Below are experts of layer 5 (counted from 0) of a mixture-of-experts language model. Rows are named down (a neuron's output weights, with its number) and show model dimensions 0-191. Each number is 500 + 40 x the weight over its row's rms, rounded and kept within 0 to 999. Numbers have three digits each.
Before each expert's rows: a language model's description of what the expert responds to; "raises" lists some tokens whose logits its average output raises strongly, later layers aside. This comes from a sample of Wikipedia text that the model never trained on.

# expert 23
What it handles: Apostrophes and noun endings
raises: "-", "ed", "d", "ship", "al", "ing"
down7:484492540475513471434515486558518473544506515499503540497484509541541558528477533476462461510553542555479571490494491471532505469568465535538475500477461491481553472518465450510546484515480544558488487534531498468497484479458478509502496490572537553519520479485463560454457501464497510497528443539512505526530469517455453506467551503518470496525504510414487569541512589482522488546461473521511507452542553444495496494466461419480431516504511516550511513522462519507494457564480466528540488514426555515505509456542520493575480573567502535505455513570466570433474498505420534521
down8:503500489470519376519509485414474514507497523442519506484546488513489468468428481457535513503572495483470464489558543556489469441464491580459471501542504522550537503519522553545554510514582539462483521493471523571466511503523403547470482488528541427573597478511538493502516533546511517580456447549553432507539465526508456463471507585512479456480533482507494433502498530528448497508487467487457525493482523492561517578479503505492600489476477446433534533508451529558468534516570499570502511576532505480504565481567496476492463560490475483530531494477529527502545571491515543485
down9:512503521615490555555526458507501446541426500474508542546527403499448512517493487559483494520510534530489548457482505476494458507541480484486481495506558495529479517409520471484435571527510488544477540557518505480500478427501560489515490461509533506465555540485593522553481484579533477482555557511525526456481512479549479534527516511479472553540520426492477512539533509424586554467511418519524494490560478557463559486504460532501492535532498461633523499444535497524547459507548512457490426550549531467528492512478430470554475510596523472504463565519526500497506444501437525549
down10:477484521455585532564453466412440543473490496486479410495491414487494524484466453492427556486458508466560526429403413512496549454525456493541453527540554484531461486555523476491442528518509542483486495504548490487508504535523513484490538471490540484505513548515466498478477458478583517480494494468509541476556489536490466455630469486478465499494519521515462477476525495451459408545506469481497476509555498435528546541507530451533489483549537489440521405480532491477505495512484467480578510498457483447371550501545541504553544470529463486431518454561515487449502517566452474533
down11:529510558455509448404454485471433498559553518482465525472492537495502475503520525471399516517528475512529464505577472559456519499566521503604463517461481456467564496468443465548479482530569494482524494470420555488515512479506487554495507484540534488456538450489464524436522459574522447492527414454549496517539452458536572498460577514504548499537472542386514552398441512540515501503472532455465539511521491470498536523504532462410570525517486444366451498616445471515504464479443467568543526481485417435508452509493511527531460545455504548513524471504451502579470510470506478448
down12:514535490598581476504468502519517504514454472497463523500580496532500506569468469589445527538530442509470485430422517481532549515469511537559558449562546413447524514505470479569530558485497478519525478505516511537499443494430450518569411509494471562557498502495537499432499463469549471556501495433520438536416438496409541485464518511500554507469503477575444494449487452478551525491525530498486433479477482471468523521579571515445432463453495488566473455517501486531473493516427507492466496516468483495529486475477515514570505430455550508493596470501461454457572484443508540512
down13:546499546452500511476532415499479481468487489471499496542525515535466518535467529485614442516505520538465514509468506472497498544499507470527484477500479488494505454499491528489490466415532500538549466427492517531503505444437558510493541488506520481473634535477601491519515550506521539533480611521560477493454507511455580542506507588441489541541425504544521467476513463534492529502496418469622473530569558543423475519449539431523523517488590491488600521441497419478517540497430453511425545509537490484505568416466453504496511500528500526474438494505575537522505535506505463573

# expert 51
What it handles: Section-starting nouns
raises: " of", " for", "ing", " and", " number", "s"
down0:498512480450472513457493467475446477512450471511577510441503508522472517445474438524466475510497541537553446466507455418463505520457478429555507488521494513465506459446465492474527504558563489507488464564559543490393448551420486509502533548522462479507510498526518484467503538523485503495570582468483541501455497456522546565475600466503477553519596572507485444567470473537477555492470498478454463430525420462637570475413547528532524499441486469556517519553552512497538510548436495545484509558482500501535519516537528501569496605575554488417477558570574516487547539486507581549
down1:454492509548521504452499498479445579497460550508537580475482520498443510467427524519464456493544486561493559443476462503466499540503488509571538564455504449532570456458487479452562458457538486514452529491583465542534515562540520478481561548533547552547515512508492542551511475535484529501500440526480512496576492580454454529564494528479614543522465472488558541472552413553490545523478485525530526485550471499556465497497566478526531505474538463404521513499423477486508487506482534417452460495515488522516456512523475498468477522548436465460493476443583525484566515544480540528
down2:429509538477394532545531523481571479457530509475426534476523489528499464477489545497525464478470493537517571532466438526541502498411502479431500490464594586515481471493487473496406574469508526512487556516440428486528444571503443544462520469515504511542516475454473499604611508519481539491536455547446460443488504520421491537536532486479574562484505502442522524451528420531499570498527506510533479502501499507474526561554539505517614565516483405511523449521481528503503474506464488451507465510461490504498435513526515523397521506512487455457460588499536548417494482503464508479
down3:527546471495568503474458482463570514543506535418472522522478450495485547530539575483466477474491598500504549550502522559483517535456549463589463465497469536512544525554480528558435548451475541543491504486491471460507482512492475565495563435431445466575534538500482522486508507462518481392510508476532519517463563511480419481556553415479520559521488511437465459527491480490543579501523520530613508528485456470422467475550476492473486527499482486442448601472508466534427470532446587520459538466466440507418514550547472496491510476490477445449459509462519531548510528456446465535
down4:476490530593496501487421500517466554513478489479580524527448471449454583519431525493483526498518514469474489412498522472532520460507585504483487444481510436446520481560572553544532519490468543511548545534503537518546485530547534553466560454463581441513517585557517456501498507453545481500524518423471567493536581461431530528520547488505518517519513514480483501508536526433438478436412513463550531503436521453450450563508465500483504492472554489543547568537535472522546589454468530571503503479470518547489481494464491457530497483532510507460537507483504506456511494495544493478
down5:520531552531462473505471516480487465491510492477482536457499505513521531518415501513448524446482493494538519504601532504537569450440499553553515454476484389513599502529440532552437495504538502476464510495526456433467510536489469452520568518522533545478415486462498462535567462466569458440538459483474467466527447550545439544525492453509567501473560523500479462528458496573583478505522490504464504522514471457496460500514572523491506533479526445492496505542472467488573522475511448508488410579470551550468476519465548482468466539475528496536544393476473484534564561494475442531
down6:496511505440541453517514464441506498500515470503507477411495528505535504519506485502530533465523558419480439503610476434484534486407535528502557496545433517488494517528456564535541512488548489559498562485506519387497471445464498503500445522515516526455544445517500518534492512595511417506493496357535469547499497545484523496466494524524547487480491574457526512550475517557524589477550543543523613517506551459535501519516512456516498463420475501475487527539466527503469470516535574556457418407539445502500500461473506483600490483515531487562471498491496516494455547512520497491

# expert 14
What it handles: Coordinating conjunctions
raises: " a", " the", " an"
down1:578496418534474476443474511552514443490539423487447420471529499525438506470435529517490529536544591460479480515540566478519528565410536547470448532461439439552493524579538468547531483527553505535576503504530437570507459504540484503563556481509446468510575502513558545525566495499540553539563476536532470457484527462498511529550459539461454516429555449471436512498542473520504562488466496502509581548484448426522541536459498452505483499401565467493507549495515477501518550472493582459527481513469553493488513439579468486601523488501509499479502530464490530505481522433487537435
down2:442457477536467511510489485431495419458562466501553528525531471584540473512468528395498477491519583521580541412531465547417511553484522473519497577501492519539535483512480504514496517563538480481493473556530500478561499527523470514510526499502560518503523490504507501450448515476495473494511484503452534530459476527474488552527489482465488547464467528484512455530544468510475552452534436523601463519469452449488498564503454540472518476473496514502484514546496435431473461438517416527512486599501530505462498459552463476473548459527474474441455437559577485465502628470450597496
down3:596512460529517505417511548489571505438471477472458468534539503551446444481515464514501495532513515484472460492400522487454511468502530535467487482470525456520497474493511472554402472554578564519529427523497483450529500515506555455415540400521538521510483461498521487463467425566532442501543491477507526494505449512557528531505475503498551499505517503587486485515541470486515513576541545493433455524514449502504549469508514537539570476566476484497501494479568521536504456516562459500481477529539529516424522563453482482485552540511540551460480476496508539436453512526615497533
down4:584451487455524468488576556523528578495520563479484492507509488509490452515537546485550529536461548449424493544434533520489500494424477446447492470497558504442450522558601513452524524510512432454526472530530489515541511471459562542501414469502486481510489541554522516473507531494504511538490504478430553567499450549475484498527452513588555448507507528505535533440529448511501429519519559579464518524416484525548516492524479544464600575442451499489479453516418462461512501454460477557450489497501440436462525548509486475560542476510542525485490436482481507506542458549553492439
down5:499511471498467479571505445452488494507603518432513554499517528553485441494490480499583518443560471506422503538539513552511503501532471474493534453481471508568542494473458540515548434497519497534508526501495536521503441531446513499520592459524502495499552469536495467563473495464397513515533463443453457469386546516474417525444519524451523445509531479490556474483462548524458477505518446504529535527535495473471417523465449477483465467504532468499548542539552502450483479518503507501532471536551506499560572502472572454440517509493503548573579515501468494581513480530442479511
down6:461510508481479437528446441482536440542574498546399472488508527501480435548495512461525483501580566533480546459557448500462545494508480453540467524499526550523518436463566520509533476541566488523511510523487537548437516579502564557549439488461499542456516431463551519581458519540529567530478557498445561493518556530545569451494448446515563521510485490449495466461503445472496482424479493504486508543499535487503468461448575538522524471422474559423520473525457474428472533489493468465473487519441539499542469506513482542485517464448504531463470534538518519420471497398476546607
down7:515533510530467598479480520455475522505463544520521506468442426496479481475511531462503540484540572552536476520557522516542529514448460514499522431454520484473519530465430496545477456468496473488443508494485433380566436487520496513492510482512446556552489485537469570520512482569560463510487452500476459517471536489520498487460553465510605541513516502512571548487508443512477526530496487510521520500459542461520461501507525504487534524575542458440585517476485574558517557432451485519483552495560536505497442484489432365461452492452518443532458505543526495525506586586455527547

# expert 38
What it handles: Prepositions after nouns/verbs
raises: " the", " a", " "
down0:492546447516510511536533465500499548491482540499481501413477518511536482439495479494519489470444459514395499477529546529581542468548506531458476452480473370483466474508509612489471509488459512525467483479522519429521408521522519553518480520487442541450468475517468505536414495500488504526540547500501532537443437441487553507480486478506444488448538508562527534481583481485444528438531418469509492516564478525488458447507469560460560521541469545442553502493507472476533545570530526478567479546428522561511453505534498526481502464464522551537585518514518516424558538450436503477
down1:513455465536513513456524478513463437554516492586422486553515562488626496461540441444475541522454504501497492506497560486592542459441534514557511542467590404508465533515506484497481479428425524528446497503500553478466426487521480442481422458482513483531450464523524449460528502480495479480479510518496497516582512439570384505459551504487514585446518528534504541460525517536550500484519493571479454545448459518588472436532484499473511619503521521443553487467534492464459523532519488404462479553610520464502504530533469466566510507531502497523545482494520454499426518510550524537
down2:479434564542511458447498499516460476495499504468449502463526538528416506492474453553546525535477457480540503508551487390463500552554514485443545514491489426529513463448537528558507521472506481458484455558527596529413450414488506491521535541459500500446513563530490485466475475558524550531512476516483540490523557487522495401506511537513506449502470466539631495484518503533439530455491587464425503560527448500465504510515545517508429524523535511511529442505569505523496487558472531522506542510490405519452497461451541524480462504432507463488542524499526456462474494543541464448
down3:526429456491537426562507481478448551608533455518503562502493466570510502442413481497556450467503526484445510502473519556551521500513511552521554541452616489550518525493458513537523450481478521505462504541432509519476540540487469495421472469509435548516506539492513500519504514450521551500557566502461511518483634471492540516562542492448427536441461474507520508573462357500529524519489517492528489601530486406471448522470513577485514510560456411505463577440510482549548517452523519454428535444511535550479500557492555502461480494506465498521448519542526460485513499489481478483
down4:519511491520470486501510471520496498476533503503481497475516508569476466485511451533506446476454498504541524491517466550452470554449500530408491565468406486535468498572538505471511546513473480461502512563479490462555541511458558448465532503537493457541533548565511372568531483513523491493517489546510448493400501427556532537527536509518531470488480453497462552524499535511529520504547498575483501469544486498524533475475471470589588502486570461500507531505477499556520431531462484528539464517495442513482445526574482513480545499424579513479450504566534535496528479458505523404
down5:507570508481485475540502450448428515470522487512468454490469528495533532546484475478469501478538533513510493514532522471503671566501504518450546460515522498502526476538500599567519440516504446525490567518617506376474492537452525459483527513552481508522491529521457513500454498453551501523479541508465559437513455500518547520491497512432543500460476457492444552544551473539518504448514505501596541483583450496540502482589429491462466544486473505570504505486566464523457496501471569510441528507455474468487480535536527498493531481467428545450556506512444445520484549458384493504
down6:429527557506504525446434490509451481484493489499531501516470451482517505566523431511521455527518548618449499508457462517498518459454497465514409511529492537503523528530479537503541549542530506528498508502489413441518469452521568527510496601468476524556524460511496463421420498529503445502526493549559448519530455473481502541511558494584486492502416430553527488502489478498443510469479476484497529541523500490499546500502499427495462431461520517535478417469472503473610533515466515483497455573422543450478494467553401469514529482475490479583479455487454544518468530469516414461

# expert 6
What it handles: Prepositions before noun phrases
raises: " the", " a", " an", " his", " "
down0:536458557483453539502440512474578482519538467494548482535539521455483483525549483523510465439421475444528542530468501432510631508539478424445518527449540536472481510452450417546524563551516505515504526511525533478483476479489502512414468510524524514474452510421498494462479520396448462558515550475450508459507532472446447475465460550444558491491442470480600513476449518429480478456514494439475454507450495513442480514539481489490464531466435529478493454519522496486455438487470488507567553537474493547516489486517509548557518524510538453454534460524505499548513566449535514542
down1:518530499508505425464568479483494522511411531524502372523522543507567523515424520485493506503506509447611568515501481493502543472549504439472516498471532495455516533488454527525440416553480483467477525515506485462486569582462460486468409504503521496515446551571507508470484537501523562498472501512472502490521477522452540520541527497428538488494496518481471494437494605549508455484517517481471511511536527500508525491476536447395545500556568621496437497539436440488527620538508478519516571541493461478528477468503482485524547424574511490488527492471500547592494503437525521491
down2:451488439477508519355538450492438454487519488468394548554508489470553450491546526572513528492496550476405573510472472447518501449510451533517502553460506505514474493491466520559439534444486504497513487496491480484481562457513441460518398516518530536528469495507488439557487478513559390516401543478530474488498530547457511503419449495534528536481474526467437466464520500536454517448454425471560459515423525482415534437507452519523500529463458534451495521483519437532504536561486500596507468540526535444455502455517523547540445488479487494439554519527591447532512480541556535545
down3:529414484494501484443478595455499514443488490474533469463552466563455494529433520477527565516537453508553522506542510455461556444435526518477398459481504472447474508405499507502461565554438526541546544552496503522463505446523593466501519485436488447495492493460426477536517465486542414499519563411506454495469511577393493549565510465471565535537602449446552462578533581535468524545530510530446490587496459514504528491474515527503454478491570495503515480492515541538503456495522522508523496458460519496531596521476521479537469411527498507484548513561543483494489563527545483445
down4:542562539526460507474542509415468563497496547494437526445449474483524482485522497542529507497546471505568498487490534603513490480504503559502533476437467521512529478485479441424480494439480593503413505491477493481480422498424496437535455433516473512460477486511454464500540451499515456483468470501449535484501478519474486504458423522562554513587509485510557467489534499478484528571463505516540485557517553470465506526544425491458538516499482565420462473551549481563432576466525440442510513531535481473503490532441533439519519563536499516479514422510467505437484494484517470518
down5:460480476449424497462514369509457466472505482500529468485520505468445494485465499511491547478500462507557501538495525438497583444457531528503498439491534472524508470460531421513512457489533505421556510463468561552472451408619538528467437538506539496470498536482535539541508516480516493551466459500485514426517542506437455501536512508529518458521433511486494486537600512502489493575516509546475492500414519457530516524488484573469487531439523486506455463538450503558508443504490538498473494491498441485509559473453428481472532482497509520497537467519604489482501501616530509470
down6:519501527555478572520540498586513507605536519487524480533550490516582532497423467488467461455520545429474500556440511476428460494522555448555432540476458484448470421463457484508539504539589481412528534488454540491459525524435474511463473490514565481456513625552438492541533474456498545421492466413445506489520564517579548512538449511535522479525496472434552457492459498503484482533514464503542531518498538461482428476466448478566510508500551476498431498473500488446568504485588518522561523599450437541503375523418541495514519479441476465520559566438424440560536480491520537524

# expert 45
What it handles: Digits and codes
raises: ",", " ", " \"", " and", " (", " in"
down0:506548482510497497560497501501495535506546538545573535431479531511499515504441529533540535513490488516474548446539498520531460512516499401544479451462519427482503435438380409461515546471543489506486517541547480433514490544482507533428553527530484519441507439556467484485439597548479484547533520505502425481458483531472382546511542408488480504527490421513519469510498508500509513466488460490425529500529444483419531525462434500514459411458520602469501509476487537471534527453541462450536429593516472499467490437506472490439479516554504458633481517504492484594476397477516513491
down1:562488461444519481492551488500507484448536531408431433505499503459565489448576465507516495532511543544433510573523484487544496430518500504545559487515491460514502434497498495456414559520515448507456538532505498539572593524525516511500477465454501477522552403540501526497461472496442470574554452503462473560500588465506537523504494480528500453469493465464526508523508487519568487459498495460527531459538519484444481477518523472518458481491476475538558502469454501497485476509445469503548479490484497517482488385517502444518507503535588489474532499546508585473430559524461504448
down2:512484501486470506452457523469525532501484501531479545453490553521467502570549592457547480502412512415473465509477454483530547471505480440506464524488513576523367511539495434476493505490481492467552519520438549485482451476476484462559493459497539436489514464434518502484451516507525490494511451558437486528464526470550601517477441483455570478487429472426495443479456519521518529448510489470535480497551519542486484505445561493526584520541454466498444569527469494461499412542564496516488573479506490604522447499486469537514430462524427491500445454505470571511527533483552527533
down3:531467490475517617474524551532477451468525552441511453536474482506461437397539511492535465477517482536477426511539466494452395511530478427471433567535488503451573517499462555531455482482499481522506409534588432405534513596525526482504527445460484500475464493516454532522486554531489507476515510481491555499548523516477521532497511446552489519455422632479463518511576528524487469502479504527515535512568416530483523474553537469485554429512550458491472471500526537526506501500466542467509491525483541462546459570480528507535522508470508524627489430538449527509483473499520448530
down4:494513458508481484537495535512466506441542548445478559538552496461485495514520541540475501523502534504606477547513502452558528467538489492533458507499477498541506520524533485569493517496473466479532456475551522459527576494505452506461451532513524497496461550519438594467490522515515594539472545527488550473472552466514497542492506477493533480472512510547494496508496604538484515478473470486423488469474525524493458525484564510480472458476539501504495484519471498499473480521505474541474515510538467486527510536525482480514482518596577411506487403497411424490380482559427528442
down5:554542519567469481481468433527493489505562497512521503579531514469510552489476476544536504538543501430506503504536493488489574458478509500491435486556518551491489527525539488505383452496484485504553518564509544470408473408437472521469565457536463471501527462540578461409467504521440535505569445477493500486569461461564549468512482602471443529462486542503560509484469507474502479560466466496554472481535545526546493485551440446514519544497468555396440485502505482512515495545437529490516459559462421466503507512528502432536398507530476450484541556470519481459535498519525517538
down6:546452515396442515488504555500530552471575526547515557537501493522500517479426464539626516468503485588522495560484451514441473452479521459466513518508502447533513472451402518507435512468516547475419529530560529508531504572495432451489431609510565475521454492563482468552455439506498533490527476525555472437465497542508473512497503522550534506485502486492508496505508519466515549441491502528539518533485460470518517462469512528452503524527524488520539485631533376442426493476530517535517550529538410508410531496500497521498512489522474480503491514505549509508502535545475545500

# expert 44
What it handles: Locative prepositions, table pipes
raises: " the", " a", " their", " this", " its", " his"
down0:505428448586496549438551432499466541532460518502500556508473571420527582498500602500514550530519426481483575435564516490530549515486521521454483495513515506459459520514483507480452502512515500560535508547526496495497486492509473484433444485462490499489485534503486433425515493448461396493403580554433524465528411514417470490565552457514506589521587549491609488570470435526597537524517535516470504484495479548527579492556484521428517510566467523479557442482547450494522481488487560478472521497505527490527529540385543466505517532437533453526569536520503444482410477517504505514
down1:516422490561460476513543479497461502525489507522469506471563497518464518476493476466458482440516478503507654452497400508519430526523506503522541491418478475463486515539468443503474522484515504459483519549498496419550521503457494507488467492511548578499551519424525447518483467532486573516509535470496421477512498554512544520531515477477496449512507469466522436533619500503526475451472499456478519527556493494594528502432439497514428501498532475504488533458481487573504434470475552445479508520498503531551452449523523466423573447547510524525460454437493573489460520524502520468
down2:462539527599485495525545526499483569475486518525517495517519511447525506483522548530513548524504489555456509500485598520494601478533474502481532498505540589461530495484551470532506516561484506451536453508505478542418495486530516504553540501551454445566478448463471501494453546447452474475521428518506574476457486488480513490485502473506532496514439453569648548456426482547493549421614480438489473485488494558448537489508450469484515490501478547465505488534466484520489540474487505463422474518546443478507440411491502475456556610503494429577553485504538571532475475525488527526
down3:534452433546543521534506548483499443524459416494469546526551453474507512463569470527465502448537504503469510507517448534537472498522454497536481499487500466509519529496480618533566498478509506418550491555553468582464557504450513508529539493559497512533499519556518561460525481534535477445539487527468504544484566532471481448489468514520515557460493500489573486499441483456535527509495549486540474550449551443437539482495481456517516543525501420529432461494556448456467468457470551519492468537583531466469590466550507521472544506493441498505516440464483568485533487505472405459
down4:424551462537521442561584540502560502474488487487494455465541457400537497517502542580495473466493510497498546521509388467542528450447504511504516508503577502561546459486465525514468521521452503495489471412465511501513509359458500479463562513573489480469500510563546526472458551502512529510411551507511527540462490555512500549458518474517505503495471461560540537454493532557519558442548501466501485463533527531571549529439493491556453500490535448440505531499468512473477445480481463476439489492549500492516569465469500405469500488455601466485551469468601511599521541487477478484
down5:519575474428554505524520520542442443489604536523476491525430484574508460456490550495530417493449548517492488518517515471545488520497468485597487526512512510490494463457486552472451476496428526407499432482477513524604514466465482440454495512476548543484568514497597507499579497493475459480458499505480486486551457445480495431450511522453530448514561548517445494494446520444390431435467518561529428466475497398454479469553560499528549486414503518489534522525470512432501481517446525466498526511522562550554457521473537505455555522528515492518540457475500458475544489443438518493
down6:459580472484554462520488478469476513495590489480570465558497522539481492495485501474562476455533472541562472521506469480485485461425510522474504498541438447523447476516479577536515432459436457418473502513514557588535571529479450534564487528496568511524466455573451496518481486465514552521530425536485568465467448472509463504532510576419431464539472522447581531445558621451493474497507483515490529551441509497551510509395482491556491420478503497581536446604591526452524516503486534528564545499540539488409488506425477445489509549523540465365543483492536445484508595485555579468

# expert 21
What it handles: Participles after copula
raises: " and", " to", " as", " in", " on", "."
down7:514495474436524487476481460536536484435457505487500570584501495516472491527486536435478546533555486494549480540569504477487561497432505502485482500544521497541527511482532510535478491533476443561435499504500516485583448478460495515539545484511520541541457475497490443566547480480527511628540501520485429449521468537504516492482501405482519458420427537515439526530519483489517575501619473540458461501502497446546486530581541510505508477518450547453509585414532479505465559551470497516458546448429520456462485520471495474525509492493444458541551463510502518554522542517468473432
down8:437509527500457511574507500563490487551559471514511538484496505485418493365502443528502498411547539504484501585522463539508489575489558495503515463529464528539573533486490559445523516497497541456488515470463476524491495592503495494479526501536460471496453478496498494550494548523510525514522483575522518495496506551480517521560474552491493478509543480540442487545531489488488394532517462494507508532492479528522539470458516489513567529513548414499549518579486478558532464543498459474498500467501503539473516551443542512442492479417487500487434501457554561525459450474435591504
down9:469504475439441531515504508465471471469543531570533499431504513498508590499461565508511520492537453532481488480443452560474526433525537508415552486493489442461514450495507462488504538479551539472472541546457461492497478523502513538554537479534441496576412418431446538460513559400480446416525444530515479546552452513496503507491514537524545413559419561541547522528536552469554501520499430470408464455448495451425525479508499476468516602493527408446537464526512475560485492472475529442474515479520444414434404508515513532492468450502492517441405515481514501488523493491492520490
down10:500519525470487516509554520453499546543515547522482468544508503419555484490523480477541540495484507450475470485543482518546502446408504531501512508550527486574470527459460516521534399428459541437521438508525507512471464489525441493532441494456499478489473554570494447544405486477455489422439447457480500523534522449511490520558579535522506519571499483531475512500490458462518501487471583500532516470468569479474493498556372544433497515470471575448485491550501562483405545521488454476429526433583488448516434385435501424503507495482480511466605454535572538528557483483529519523
down11:487531496491431488493535552533514543491468507513509523484507506497504492422496467461512486422511564535524513518546501554511465495526510447444466550451478510454468467518448476577386501465462519520486592497469479494473505470513474577515510522504478518445522495474503527525461526511494471572510514521437447586414506526495461542527455489518435429496528528434568495446471543527455551481569528483484534458491519439495460537538440521508562476410421447452417508442472474535477444579520572467461492456431565449488529501568542541437519443502527557543434460512477522460530552487483487463
down12:499497413521463573537492511535498524466428528471482544473490454526468529528509518480488571526483472475481494534497505522452437494554447501453540538464476507576545444498442405592546517507471535553450472525480489496522511532555534584468515499525510448458478481499469483495452462566580411586522483481584454531434542518515517515475532435465550547557486507589448471577524499502482520492554489561430496574459483497437490462486460539454512492523505534439511505478492467459464518465562515571486536495563492470480592546504498437487510476524517482505461511502543485485536465524519565572
down13:516498505532523485514499490520540531453456410535524561502550458546555465446549417454439517497486534548539490515539470542498462495525475433536495539396482488487508432473477469582446557520514546462489473542453516530497476485448495520403506477484518490487451498528519511520447436472549539501459526524468477525502489461495487522595547522512439518475589508494528484490547458522515496488494514520486486474528460416524493564560485496574566456422484418473449466494482444530492437479500560491497478548530428420432532515481528545439538423550508456495424525522496479449447502452452472505